config.toml
n_experts = 8
experts_per_token = 1
moe_layers = [0, 1, 2, 3, 4, 5, 6, 7, 8, 9, 10, 11, 12]
normalize_top_k = false
router_logit_norm = 1.5
vocab_size = 8192
tie_embeddings = true
optimizer = "soap_variant"
batch_tokens = 32768
seq_len = 1024
dataset = "wikipedia_en"
Below are experts of layer 3 (counted from 0) of a mixture-of-experts language model. Rows are named router (the router's row for the expert), up (a neuron's input weights, with its number), down (a neuron's output weights, with its number) and show model dimensions 256-383. Each number is 128 + 32 x the weight over its row's rms, rounded and kept within 0 to 255. Numbers have three digits each.
Before each expert's rows: "raises" lists some tokens whose logits its average output raises strongly, later layers aside. This comes from a sample of Wikipedia text that the model never trained on.

# expert 6
raises: "based", "name", "present", "fre", "gun"
router:137086161101181086157098094183111119117127059156131116158094104123144038085112164108119140147121150149124092133151100143159190126142180114158162106094124094147078163126139078097185158137124131137173163064128143171120143176121110141202107119140122148112107168099160087122142132130064184156165093149206167045110179051180167142141093153138082094154072108041145094129082118214114107128104
up0:170129089168120071145154156116093117146132138104107095139113124140066145103190133083115121103121096137125103161172154110153136172128087133097090102146149145091159143104161124217111191114147105074140091129083101157078148112137152122199171134141135139155155128127093125169098077154130161138137100132174126180125088124151129166092087125118129112166108092152171145166085089172112109124100
down0:063108092113059088146150189148138122156118132123112043111213151140138127130144137123078137156137144179154152081157079133111138147125101190107123078129091117131138119132215148103137210123162144103039173134099139137122096160095140121130150100067131171131132136115170133135120139154105150146121080144175113153114133171131145169125093191107122142092109159120161123171142137150110087137124
up1:120073115129143107120158081134124137198113143178091112085109106094103147228118088098134122104126108117073100161109111126134139127086185097066122146140102115167147130113121177152093128064157216204147122157158112097133091138136170153123090119101168084092171052113161139126108170134067111118071098139124131085168176153106131102103094061110121136136146149122152097117163205129099132089153
down1:114116120097122144066087159131178080070145153148129190079146190124115165172150145129129111111106112171152070106106112147060089100138096170120129118170111138169104065109150124148094141119140104089088110071201081183126053121065149096095161127154130153126133129145150185171139106162159140104149124154131112089147091096121128108146167161154091165097137114129108110071099124145158209167201
up2:166136135102080151101135139129181136115152139147132137107183126095148141164098090076196127116154103094116103120104124075130142121116140099123116059080077128131090150052079186119121120065156156151215110113089198102171215118130068149134103123098143082156120081135115062194211120121133091126101086131176084143174109062166091131092147064133174158154162171157100120144119142126066118137080
down2:127127145098146127126117122129115128141146073167159111138083091122218107121132203064175131074109111106165161148187213095160143108096165160111113117127151083142104075176090148151124158158169160149120151147090148095117109104151095095080136113151109180139113051179122157081108157126094133137144106197125158166143089093140106113087166085166157126142181071143160151123105075142130142114153
up3:184105110129118116144084160165125137126139097147076128118135124111186113150145154117148113054094194136130079107150115071153155111134102133163148094117100145100110106108096149137114154100165150139141179098140124106118199147107091071077123144127102129154140106109116065113138105199161153155159161091166167061114078093103087159181147145122097144123149095152122128128076088108098137134127
down3:164161110153127127133151132106143059182106170127097173079175137162126196118147141144054095106101122190135099121095143115113157100165038105127094123114160170177117146109116103128116119104166139112166134193148129116161130132146079115133093108100110137151114063207107181101136122113092124078083102144167115148104128120087123052115163133076100177117095148137118160163151113133084168127114
up4:069080116056101125155090141167144147141163120124167134086128113132135131095119148170120037102163121148176136110067155128172186124124146117148114152136127088132160181102130078098135124160088165103188160072129162187089135090144185113141112082071134105132122181121100093113172104167142073114110164167141149087068125063122156104138071077087135140136127139136128153147107109057176109125173
down4:176062215175142142119106111047160156091077087131124103176134110088169145150100058165144143107118141130065050181112174172113158176091157129164149116114169124139136149134130089167140102118117180089175075090159152159075110133164137139195145083156167125140177163119114167135150134138126126111123096124161110117135115084120159180106135208183180102097125128162080134174127155094162076072128
up5:125134127083162096138163119112101069091156161112113126150100109086135049093116184156092120206153133140138156098059158124077115069144153150053169061124134115177129125105109179143112112133122147147128092203186138135162165138096116156184130123146127155085176082082174168171145171168082162144070175121167124130161149090114143122177103181140140202112155114175119130095138154128124134137093
down5:082141119126138122114182110111042125138170183159098107161097141127127108116190071116124145110185147146095150225131092156143139110129113154118125124101158117063187166140108128148124103128159116122138104085150159133124210132173102109140171145081173111174150097193162157139147104105115087096124089115172137116103174173142113080090085154129129140190147142110136150122170132127126099083140
up6:138094160113125099106106150116132152152135063122145102095120138120123127128058112111070144152077096109147157181156151127122135134126136122188127200159093128114146079112127109150081132206158143148147126160149158150112116162111098187165139144125132089178173134100177089143130111167153117062154140112167099113083147129128142208191179138088098159142094131137090177118201157157145142096133
down6:150124125155146162168102096131204142184076110054095149076153093090115171122118165110127071179127152097143061116206076142128084112109211148089182153141153181114116136172058130173201101119114102110130172133077149077114101142091177109120140108153131090111121130144126166106100110140072130167127165147092095161167132135138106130120165110156103097115146113163111195109124138083178152093141
up7:085115147184090109101138121146145161181146153100118196121121103093155170149117154156137137108148161138157139121117101112116132131156112193187113204145143116183112127092165099098113141138067125213124073124137182130148135107096137105087134162137130177045120106119148183149203098126119112091119170142086124066118121100098128151124137082124148188118129166152074126156051185128120132123138
down7:154110146211134160130108165083107136148105093120119110140086160117118126116154113166147142107181140113154145113137087103160174107117153141165124092095138134090077097099165172150139149135126093150134124174168150141147103146100145127072143138105102134060170110094155075128119137145114130127112102096111186100110122109131096119190073113113086153120152157153091158079134089153106110126114
up8:144121058153169100118144133231095089158178124088105186144124109172123131140126096128127121106143114116148098146072184139105139179164146099090127135143088144175143156108102170106146157068146201068123127093103145131101147101149102098122053134139170107116208079160167141105105132074116162197123143111119120163130170147095127133116193104117140186120118188117127111103144159161079136188087
down8:143168128118190126111120104160155096147141090112167114081166047089126116147142143215126133133170088095112147140084139066163134170191129169154155073114097135168117148118135097164153118131144076141140144192066156187138076128141160119092092134103160078125125094134125178167133132140089175111111121133131074126129065124099113100092154087159108187147189113130071097157099153178148072163115
up9:155115111145142146102109052168147113089139122120122132140130169066094086107174091113159177124181123152178129090106202102174166086122083141159126124129125092055125156127103178129147151081113176153160135082051147126111185061136114135061120095106082162127105099102082159147216173134104102153126158131181107096106126129124148061153141113158080142148117144120138162144052102133126175147162
down9:104124120086092200111161123084095124126096127134122108149102186040086151134172149095119123168142102080097140139108125155113112096162130059169143077133116131144130095144083194122154119082064147103230195132102166122092165190124130121120132185120088092123116156105113155171142125143122093089114131127172098045134154086089140161158103148148122062090145168129165115074101110129112157164156
up10:129126113136084126060096160139167184158135202164099138133179147128100117109166094178128134111099118130145185086082134086188058105124148162119080146082134146092152102114128134080191157088089144095131120132087160086164117139101126127132113147126117111184115120146144164133129130112160171092139149129106116170113057138110127155151094088077134102144086153155098146172124199117169135131111
down10:143128129193143095126156192111123157154151150129190123154128106133129089113138185090170135076132101167140160135132143124173097127123148124114092074167062116112101125131158097129153131168140135119112155174102153106107090112108132132148148105111106118161107085088198065103129105094154112126139092093136126127105158196144209111146110140119136124127173134107117198112165135193107160080118
up11:104166144148197174107122095152134183109117118112148131042150090064121151100082065140066116103120119149118074076106111116155132062142164116106136101115180187132137116100141125174147106125163130051128167155117098125155115079133163127148094126134049140146069177130164110105113111145119126196118158138135115124149152105129056137106128161130116173175149147095116168152164152047111096150153
down11:145088169125163111169104108097102161156165159133138151128121134133181115104105153164105096102086136077164174158103093118139105131178098159149156115084162129102148152137135054093123229106112202133161144142099191109083093124142116154135133085152103083138168129106088115144135187202134124184144130053171170125155191119131178170113093108168088114080130119053125133100125107072125179119109
up12:085164075081087110098136148144184082048084184123151141173099146098110103142137112145078123136091133179122146180115148124107117163136161103178111107129140115083115136088140133175165154075138129103145120197114142153104087110134156161134082172133185125185059161126120124142168175110111088183153107128137101180193107153135102125092093163152111099026083161160149096087100075172122156160145
down12:124132131066116138174111097128127144028183151093151136149085151140195111087163147127129094132134135107095131152090121113139144120081145169123134072146095099120101098146149114169106096139152076118115134136162117082109046135122141143095105109108082104130185138086133107123093151119156171064102135047154104159132107178072140126075081109144057190152106137155131097153057152195078154118103
up13:064153113134111087125107107190137119137093104095075157144066103126123106136165094145102116161162072118177088144120133116147134149137122149135122112128068155098111147092100093111081150199100120147102209147122130123086172118129139090100157113075110096144103102108108146116156151107166099156087109149147112117070221146119088088089115145158108093163140083129085088177115145068199156125153
down13:088124092163101110147080132146112118075180110157178186120108118121114087133149125184175119136071178108098121128073134147094121124152131122154089131082096132099104165104096120109090064148144109159097121168155145107161155150176052147163154101157099117101092087111117133181083120153177098154163156167128208174093116137159098107100155140116140141119152186074153114096143093074193110121148
up14:138109145073102109159152129136141131095057080115118160123153161084112142137118122131137122155141158125082138140117068116134125127130095068093080220173178199231156129160136129179144080178110169046188154113110123199145150129146076116108089113204122117103152076114187148175124111188165065154136133143068154104093130133083124187162145164084123080150102142150132156175090142164122117134160
down14:139111145135084134127118092139147159130126139172126120125151190149093097090083110161158110095142170142145070116141181150173072124092162155161146118145056150124140103140156121090167111127124126120113098059105074111136137111178127117148102163135128144118086092120116107109131150058114182147105102072128094189119142131143118116100167141131191101056122130108153140091132153146131194107075
up15:178043201075212154085147159152150141070110146089050100125108115210127144080144184104189098147120131153183180134127125091131150159161151143104167165160103109135086089111197109098107141120117085102142123150201122143140137144118125166149109157170142058118141154115091118106163170150146146125083119156108098077127121085156116133111158086150063157110150158172113097139145156182111126114123
down15:092115139117053166109112104132184133146077182101052109160135181069117081120118151063120127141196108162103122166083078163129083148123116167192149126132118171098095093137173114162179111095099142067107106147096106122199112101137162062133160102158098181142147187154107090133130126089174142136149156144166114132145141140123164160140075120158151205087149091127120182119158147082112105139147
up16:099117122139126131099109130161160148156124107105117029121137117108185150131191169140089189159141132146134129180129175206119181137150132140123149090110085145159098113077071166106178143205139128172119102124129131144088153132168100174155158102129140111151172084137118113170145197093132125161109152150097171090103102130127183096142138109137162135141158145134160177094160098192131099117152
down16:109119148163132129104146139114035086049112146081155066115142162164135118135150096144193172164114114165141144113149074176074156129098041166131131112124152123141161103118138137137141141154115121167160138141085092136156141090131116155174155166159125175164117112197110137127163090136124147133151120185112156135122091127119121145112126187139098148193072137070100145124141172130059140154153

# expert 4
raises: "the", "er", "qui"
router:116100137165149078095143100096111096104128112160148094152113115134099076121126136128156251104204160119109097150119098145159132121143153137164160103113124139102104145153140125089154045159195097135126160186158135126145106200102101106108132104132169127116116125129164110114163118091150115084165127142152118153110098127181165135121200156153121113070129094129181099111190113110105165108187
up0:146104160056119108143126121133185139099142109067145149114116171157188086103138124157128127117080066168111094157133126109114093111126161134103200136127114120172157122101130128126135126205104096156134118184101118109187115138088125185162169148086057088146126167128177137115141110204140102162129084156155077121104115168096181098125206111102136123108098077115098115155193191111089113084124
down0:116177115155166126141158129142143184165105080120055109132144092142180022132146131126175203205147112164115097057137134175125125178108135162053140140134098181146080116123127104183105161157130138103103097183203180121124093092106073125153108154095079091117101147190127110137107143108137175125127148140149083112126139168136117092062186116097080101114125106132168110110190108051136119150155
up1:124127174113135131123144190180109149089122111142150187119223133130142164114147191114151108097112124099047161158141182172129149133186116142133113150151107189116107116113108198080086104146079156139157114176101129113126125144155095110097135088192101124137113164149133123139091101130151068111094114017113208133108140011140065199143084096128108130091103099106142124124154148072120147132059
down1:121150156085092115077114107114118074140108140073093123137152089127089185120176131121134134154152104114118049124163198183184103132140132168112119146109102172112164068179183143180138154130071082152191099165131139113126161181136139124124137034100102092132080196102155138155142154103126115093099111117159144103137080134122125083160129146175117155146143105126123121145127136041119175188159
up2:144164182109160103094181126133112083151089116067093125165133115180150103130143130139144139156093112130182163068113125165082086054146144127107155111105135129218112091175132158171107174073060136131079076133080084153088110135115142132147115141180132128123108080154145095190163124115116135075114131086109125128170152147122152173128099091130137147097154139153134102125097183146201140108114
down2:159072062063154139130146153143078171122064172086109143177178164125072076085118113085131154095135077114149127127113104150151111138161066195160085171081121088128072112145126113136117115161082122072101132169157074103166134111156057189124141130144145122093089112097184113105171112143141119149118112142134110116187158091151081109133069122122119170141127158141135154097182073201125190062085
up3:122145136138144186111122107098190117124190153100130125119098101115152153130127074126126092135101157142084113115193073090103152132141116119117124103146157093081137098139115169108118083137152144095171093198140137156165138131141156139128130094121118123123125160188187104063091124131146145087106117147111123087162158140182169106061065142115154150071192183093118155117113102114152085133180
down3:083083072124177138087117134169110119125126144140149093123130073152125126065145131103210099054123140179125136110166180151172105153065090200127112086163135155108123129167150137144130135161149163135132095114073121148133134069185156160103166106150143149140158063173164076140099160165130135143082133167046105096150065133120133087159123141075174140116139147134112108067104149142138134107160
up4:163117100117121099087163086111175109141143154119152088126112103082151123138171160148157122128132106088078156161169178119092187110132091078055148164125154069138148082165157138175168153084130138102140158142095180132160083124174153112074074098045102092139150198127122149150099116052097135169121134105118160105145102038088138144136137134134154145148141133106208167111113181139110127152133
down4:144139089105150139079125125161139193138085072103149081087130093151097159169129151077142082158167120098131113139091099052151115136105123114150147190162163151107162087092126131118112099111097157128143084122173127087148112066158121069073151138141160142144144094104076189126153135133140126127123157043191100121182154045078076158175129087097134123141175136098127171168111105079075188165154
up5:148143168122097159092139117126081161134169142117116137085158069107147156116106126063116244079126098117147128138157177140141122130126158102083197133143066137125137135096124111179103153130197128072097129121103130145119127079161146130101168103127102154130121169115092115188110139177147098131090105138137128178152112174171139112102127112139114150148129073120124126094095144115153158131133
down5:136130113136083192094111133105151129130129121156163139158135136106116143148079133115096099133113118111137114128096152146130157177130197147064140108068168111135117154169127098138175098189138069076114195149096135169107111162086191074113070111109117135161127149100154151153133159147123139145088151086106153137125126120153135155091064189148144132118093136068076133136184143096095129182074
up6:165104098138151137101105119107121109042135109114125152147106100144135100171111108119126188116131147125162137063126092101150109189078161167146108126116170120072100076115143161072169159096132183109091090168128079126214122090161129163182134130089114172138128152114094119126106139172162064140137180104099141147122125124156161147132150109123071119172105115127127185119126114095120115143128
down6:101177135142160182139090199122122117109075093090099112144165144114129145094159102143200151129157096178094171132225108111104180105119151165075102158130140145159135075098165119120136114127146087149179117152104120167093140127179088115135115120117144165106157073150121152079060096123101114093096111138132122121127055061062127162168059109116101171079101100124209151136102149097111126140081
up7:085070132139131118091097134149140145130158162097145130136066114094130157152098112092183112094107153117161132071086182095098101131103098094150052187125089123153140165205085130137144149127115103127071153113149096104117142108169155142135175175135150157121119135161110113080163122169126115119139146098138102089114156128151161123082181080168097090114137098127123184101117146076087153121096
down7:161126201099141108119112059129139163093149127128157140181112120169099153156153148133157105097092154060156135149143166128152128155146130118099101125099134087103100160177112075131078142198112143114074110083105074114095120169169151107075099179177182110142106179115120129115120091091122141113136132085177188141108102127149140151138110078132053159114109078117133157086116123102115135073185
up8:138193103072093142124168151118121084158156068073133193064147159137178128150100124116167103171108178211142151122180164167094156128189158142153145150102126123178174128134195125150088154158195135119064147153115114115145166159158145109071100114134093085114170072137096152156137142072148067162164111130068121176166105108069137129179169108133109100150149113124110169153111114156154133189123
down8:088097140074137110110077081083143125168140106127138139134127097100105148165093113121089138177135182119150120114222091107148163102085146167110109148140113052147121151085148176152127142124105126105066126115124118074146133102095074089127083141157111081082182197139099114170146146141170114136192140102117123120056112100084123085141155148175141104143113143082130129079087139197138108140083
up9:141197108149080137164138126139161106158191193069116074154170125132224122126175094116124122132123174167150066123132138183163147219138091162180093114106112138103141122123141113112106173111171132133152166192071158151140177120170169131114140072134155099122119116126110110146143138158108134081142128124118118139134118088072114113138083125099116148171137141187120112157079109127142097151064
down9:080190181148182178130214118159143109146114147167174116054113125160130099108183190171098198124145117145141082150159154142081114163141172123130096126139134113091144122160129123177117148140085154062078153108094103161151185173169153154104155122143107166163134074098083142078137177143102105106112166109091122151143138138169092083091159190121159130094131099083160145154062176144137088083163
up10:080171075137122156083213162156174127196127098148099085144113201108152170123147134150155171122132085147117139130114113155140115102209105096088075157085096166143125124136096135102103136114160135156166102124028152116146176137181130111151118147089146067119149145143086097115089165130150143175112109097108173133112149134155058151097116147098157156114119142095054213099112126115171170123128
down10:135123107117096191212159191110161169118175124047123065180141092132100133132139119145176110089121154130139160178166158171118144089120128133072097129102150140159145105098153109122089078154066125165156097056146097138087127112116117216126144159127099154115130183118128173146155151123182126121123107092127125088103112148086204206156136124107138129073144132154131139178111129103129084047148
up11:110152083155129092107110138167126199126143166135052084096152131145135122166116113153112119141150097148136136149145147111096104129075097139100129071137140123165114140178103112098145146092134133160097121135130116155143117124060133114054140187138112127092078118143112081153144164123106120109150101175197091119039156108091081105141177146161150140125094173141133154131085122115187134144163
down11:161160125076115154115154133170108190132154083108094095127173152156095115184054194239154145095149064095156131164125109113154105071194175136082128129122152147120104133153070127131107139125088142165141135101160104105151115106154132107087124165134125030095161127168090151151165100136137153208169135128139171098111096115111117157157158084131170146143100116144156195077133130133168130113147
up12:171091181119148144139181150153126148177117076059110140119112090140128150150138132064140093213091095175131084161142082129190123134119110126114143109142127102140137129137158150118115036103153117100133125181090102138126147077148114134108101131087145112097147107155180086190099181122140095093167118132135149097157081057190115128109084092126095140136103173099086111159143137115091126169079
down12:137079131168128152141087102156184117169127144129110175114100122159137140128132111207144158144179134191158107155096131117157115156170143139135165142135138108117127162128187120088157125137108108150100183150137114170111177112158138111157197195068158207081115115148137082150157185121143138181135122104143132141093112095128173113120096099146128158138145161140119114154101143087132126113138
up13:146125101087098096171162114097217179146133186104148097120111129108203142138126177162120096129119105118117132108145110118152123143121093084148108087174087145129101137059128172117125109174155165177131163153094152170173150148188113075117110167088087119114106131092168147129132100155151089124131142142070113119138136104143117119142076131120133144126095138124103131150133078146178144156174
down13:119136098076120015127165225195114175118082147105138095109182136134198139116157176088144144126126183077147122128124139081122136180144107092102187127122147082177118160114125111151143087147172141122122174116118173218079157153179161158088108159079140081183175179117184157139131168180121127106159169141126064120090099096114142168103125144073137100103111119107150168172117108168134107149116
up14:111127158162155142125111087118144158156162113062140110116144150115081108175109146140219136074073073110098146192162164149127121125115100132168067173109115094127145175123107082090141159107107127070099141132116106087124131152129082179097086181166128117103164119102117164139121149113159105102065107116172124090178127130128129125130129140176098102133098128160169145138135137118145122122168
down14:136081093162076097171043053135066081100094099059061130126168075180101123130134151168165126085128122111122114102164143178225172108146138123140093108109123118106129122136107136111120112123132187101111094163104144140163127132155075103079087085117135129049102088162122094126126116162137139128163151138136111099123144147144172117170152157143125114101131156146131167114151153112124111112134
up15:043059112160128090176088157134178122146109201096116139133119076159095140203126077241124136172097147058123103087120135181076194145102135146134137124115191132121114053106138101151102137127117154110125103099097082152145104130167095115131136123111129150191109137121150243114106127132160125110139111113081111060112128171148116150126186118111074130061122140219126121130094131146135148168153
down15:102175128169132128082089149151070154169093066125054098111116094126160088107126107179132145119149153146108154089159163121160160158118185119125175180103148130178134169145130098161111158091139181148085143122096114115083159064147160147119091134130081168091068128140147122144120174154155139130107104162166134097101161223130109117180158122152115115116111080131127123076188106150140128136121
up16:083077134145159114186162055071130145106143105131076111147134115124177123099148147144120157113209115195124137076136160193125114120062139175093130112076225150115160126123135106150159123082179133159103142138115140144131154189080110148149116173168140129099141097144137145111099155134062083121190176050082124154141148113127069171106122099080184128102132119140131144153159170123149094194123
down16:126061147104123154096076140166048111113137139149124065144130125132137135124193152115149127118077067164121126123204120139081120102095156152146135088107091142151112151147106109144168162096123105152143133097122130157152110092123090051146073125120161150144127127128114141095084074155149094152132090119139136112136126129108170155207128167122104099086079116156131074096133143176161124096093

# expert 1
raises: "te", "la", "ni"
router:115089133167157071085138102091118090103132109164154093135106115148098079121134139130152254106196162114105101146124092159149127124140151139154144103116112141097102147142141129107155033160191100123136152181157143139140116193098091098101125110130169132109113120125176100122153120093150117094151106140148111156125097142194170134117185155150124109072130085130174090111185103113100161100186
up0:118150085085096117140121147147133076166154127172125085124109134115115150125124097125087091119105187106144112118142133085136142123165170112139149107114165112145149106113109110128117167124146169105135115139096112133153063129087169132127177095214066097099175070139054162084129196132087091100096150127186095153118048119133116159146119158118160132144175179152165110156100119211118120073166
down0:124131088152129194098130097123157109197110122192090111089126073148111126109090123102131130176117128157182088143183135159122049134106133046121132137170147135117143123167046098130114142153102173093129161142042124124104147120088105129098136127195145105103112179178139161116182102149155136106076135163131117136148154128129112116145142188155153076112107087103151134103118094132101106083131
up1:109156198078148103149175152078154134058171142183139119118138180110104150139105119127118102131127086145140162139180078105157128130122142098151202082126097136104111101078117124117149124101141093140075083163119076134155092139113104163104094145112101161127102107107107185153152162121101109143079161055123106109141114122110129097158097136081124133173167161163134117102128125146114106084169
down1:154143178088076094106075119099130108071139144092142070132109174100151158108063121082113097113134131118092117207109118147129174062157136052127103147170141123137138127096118167110153114144129091118068133190111111092149070082069095085138164127113104118152142094145107157113094084127140146103131135179118213073122118187118124111174147093135125132193160122163123110160068122103146174113130
up2:121176162164145120156116137117105123144084161130188151132096152152139094108113134154183183146092095139159127174116132066148153138149071103060127112130138125165147171132143125112099176113101076120127110177200082088140107128159134170066138103124164144120075132158137141187084138128137111101119107165134128167113090165150143149144145105129123120113074123148116160136138086113134091126140
down2:190127145069143136126195151112137163099081198144177073116154135107087137112107113103134068099117109148160173076111140102124098182137131163128092142121150074130095168128124190109068110117077115068150092089131122091148147158137092117119128133109154146157140171114096137115119119173104151114136132157063115116144095117079212145132159108092133104172114074155105123101117134113148120093124
up3:076112149187131073111124180128122153179143129159059145134156149088125145169149116136168110147145140097170116147144138150131151102119109137104169168122133114108096169162160120142136130141141154121126176124106143163183130081138099174085121122112127151192125181082143111209147165147172148111135196124200159135074113088160185147171132099091148135124110136110107131160121174183141132153131
down3:138127065145055129149110109159105114167102217159144132129133152095077097116202105170137201075150137096060109137098131142130158119070168153119103132171143152148129184124094145113120128162140113113128179156163093125195138096054119122109159166156102167100129114086221112176147126073119124130115170092159117137141092164135196104142121135099135120108117191080146104132087095161174134103123
up4:147167133081156103141120163122106093101064107104122146076116135087161107189180104133158124084133079145151129181177131103169169108082126091114110164114162136155132131113124206129158095126133177161111158117135099075120113138136125115103155173132116138130171089101137129150118113124129130064117102118156149104108147132107114117109071155090149122119120119127088107162100186137114118132092
down4:097111147121128165142111169052083066091124156068136172096134082160125131128121143038211143149117101143184168160103122176105192100081125092103151105166128129120091128130082183156128170091130136142137201134100139086193110148139151129123144068145137121167141150084121201114145121121113159171129126137129135094112091093095123123090121173063111123179142105044115108138120118148111141099138
up5:078151130100123132136116159127134169158126215125110138131102127096057069207102087165168086150151137113141100125186203092185094188141115152078089166134166110112136122113189196125057062117152143127143079104133088122129159138066189186116165074131125128158161106117112141091131139155134157077124149093143095151146140215162111102078134155115109132145165113155164121112142106150094148092093
down5:121128208118081174155191117125154211120153121119129191159162118130074112155112152126070136143114161120088121155183110116100119177153109170097148170181086087167165195152091111145153094149125152184090090124132152079123124093119169139105135092109117160159157084157142165069128143127129170103163092142127149125093137115109143111115078157083052074130154163094100179132113187094152197115111
up6:126074134145125108147053176069165150155158173083098178115122166118108113126100132107147112161108162155108124175120131094119124151148214090129159097077110134085103043130179090117096114096121063141124108130113097108065197097120150131118116117093152144069187135094132068144108145187143140102177207145109130168120117114213150135153175109118097129108104202095150143106148161125169077147149
down6:106200117152176114093074138153201070107089091174168128116171096141123090130105185113141164146083118135119103097165139116101156106155174166139182174092155121137078165173122119106122131133071108108142135115125103142112101151112159182130134169179120097114126114113135180081153162064190138108141140168097120137087116195064096122139096157122100109128127100084132127151143156101142138133141
up7:113121140124191149114107110144112113114085117154187096114170129024187132182058072137133110125096138110134153098168132153085115110071130108108179145139144159153104112158160124096110162126161135081076122096080111113139073163124170160151102106048055162147205072160065124137157095132107125180072047075218101139136139123128121172176109142097103143150060049133130114120110088161152107120112
down7:123070127133106155121124155167123165153106107069126149146130121136135165146105147119175093097127165173142138164113115163123098101125165152108126103096042064152127115125130093119153123103073134092124154134153090114142124147062111099127140146132126221139089092130071053136190139144081142149177125117187184112092101095089076174116115134165124109135092095117096096133128165135169101106158
up8:139075127108129122097088149149083137082149154096115146149146148116130188129143123126049108104164099152126204120169177157065135150091203083135154073129087142128117093090130122137110117188083192112164151153089122167158140078188077154097088127124127135137154092176076127115125123119073120118123217109131154168126089141114098149113172123145161140128136121190161100101097112115115122104104
down8:128085122115170087174136089138141093140162115076141076073106135144134091131154143078169107110134150106089147152121148159063109143122103188124075101102118162178179118097161171161171119082174124075161116161078077089102132117144132072109139142136113112177132154135168148175146200056119200114128195124169101129146137175129160170144137101106101164110169059117123145141083132118121120148146
up9:172167131170147160141154098104116116131167102137102157106129106133133139157112115163103158118144104108145138117101135128158151055172142176116186120144080172110108092079123140106164146144139118134076111142125153112182159209132160109066145113157116149173130105177132169103090124106117169089145127173130138179131125116137118144168087165136162162119123181096146149155146175097156094197132
down9:118125138140131094127183163102146106118148086135131091102091165110106117159117158185124126156168074148148073124149105152181118071163144106153139134153095176093180137127122120139141084146139171167037167118190148115173133125145194191081121114123122124106175102154145148141122120122144159095060146136107161133086118100143145092113034168129179150144118118145102134222092182135111080167146
up10:153185154147169126125144107125112150153099156149114165189103170105155151158175146122126166119147158118138181095134147148115129116055156137146133124160148210120124159062091155151094105159143066150112175183079092115132141098127174120115137199126143208117127124138127131184143150129156135086106108122119131116175103148156107110194143145096189121145148178101110142102118205102104117148142
down10:096111153118122105129127135175153164106113091190120139138109157129120075115142128135171133130077103114144106173123136137094178113143194185121111119122137136175163080114167201111127152064189151141148155136101151089188136117141135121064116172130160089120152114111108106171146138131086097119084134167098156124115089140078119080135064114162116133147152196077119119093147150090138094092169
up11:133148114134148101097157115121121147101173132122124195109146191079163109144172124150114191187145181165137141081164066106247136146103162174145128089130152111074116119100056141106113118164116145134120175092168143169123102129135114133142080147136121124153140101128168105184016165155080125112080118142183122150114113136142108149090094170096130082135112093137137127109054134135134118149108
down11:141094187131138135132145140107156139104096079172139116120110130086128067168119142092117150177112134134055134118145081082211067125128136139125180094152084149106115137061087122159118118106152099082113141127161066120161121174069077120097103160161147098138155072043124116197036094071125174133176084088120143092155123124105151102126086127145077127090104111106170143132095135119124130151191
up12:129073164128093114191112114116134130099120116117106130131084180112120098178138143101144154103139086163161144148123100155119037107130133085124166130050145104138135146119148142179082185181144176132125112148139081104162106153129173132115070167142108188100177167119180104120169178095124093101123140146164137148121133163122163137196105067117092163114158116159115126117136156117150112159113
down12:135109095187110090156121130104071069158136131105166080129097145116162147150124107093180140149175124091105111097138132168044112091114132120140177124110082135148105117117202139139074117121124157201111162115153075098130128086087214195087086143083169131111090101158161156132081070127163104167117113127133119164154096136190136114136136083095134192156049088169121086122122137149121161127178
up13:068157161091143066124132235069117150128111099122122109055097172113089096153153058118130111156126179124090137129106116155126168167084140156105155114112115127173124100125148178150121130119118138086089128176127183093121136063090120137121118099157114102161160139130104066071113055087166133107087103065146104088099144185133130128137142146181096172105171164138163114169111131158139107157116
down13:137145171050069110136075073082149188178168095130133190166138121148118147145105148169132125126118122083138107131098061127085144196151120094101150084160138143085073085161178130100002162129081096130115216093152135131171165118157102057116123156122178136154147147111098171070097127067147090166135161104180098116125137134127141134194113145144151138088136094148120078141145128145134099107070
up14:135123160104150124131147225111174110180115073096142136068143090111087090145155101156181157185123088151157141139144094095126127149111216101121162089078146105096149139082083136091156115098068170140141025118115093107097148135151125160175096173158127150192135117125149084110104127134132094056158116098084148067185136140092167116124156096168074180116179118103118130122181201133096206118078
down14:085078119110130108117112106130092159108248116153098122085141156080136114130145147148121104170133150135154114113087156110094156118094109093167143093157117108157161151148131059076140164049185111086097122085072165114063139158153074140162052161111171142145164090058096136134148091185127093133166115112158151174155146119108134156135105075152138145083099098095195206188097143107118142137149
up15:158115059160159155132148124139111070082114164086116106177140142181111171093093094134132175173181102150100132162111111102130111134120115126152073160169105126139079134111103156106138177124126130130114052122131121127135117095155028202097094118186077111154175141118154086117132095156090167122108132133164107132169128123123112069155124082185091137148106111133169174159093159139213130087161
down15:148136097070143118157144120153116082165085129127136173158152128106097095118130110158161122148162120127110122142184055137097113111132155117105152149121170111136138166108141104137084082061124122121121090150111144142178083156065102130118096132117200129083093095108158152128182157165069124173137141150160077117110088143132087147129139133131103170093079164140131130142141121099124159157105
up16:153168176111116110097146205166138092139123117148115112066119111121134169191125158085096138108141134149151106111113108155157121082116120113130091171148082122139085129119138172193105188106074112104155100120129215135132117187186150169082157087127117127168098124115121184189125133106104172091106148129125063125115127130151151125147159086111070147139186133100091160135128183092130096156113
down16:088126143227081149106149196171154143160120145127183122130129151103088140166145137147060149113121153198175100188102149058115134098119082127117073104130134107112117140151110194105122141061119145134188122155118088149133130117088077132050052090137134129140116105154115117142119169149096104079085099113143131096124156152113095087116127122078173123116166086127108151112142135094119147133109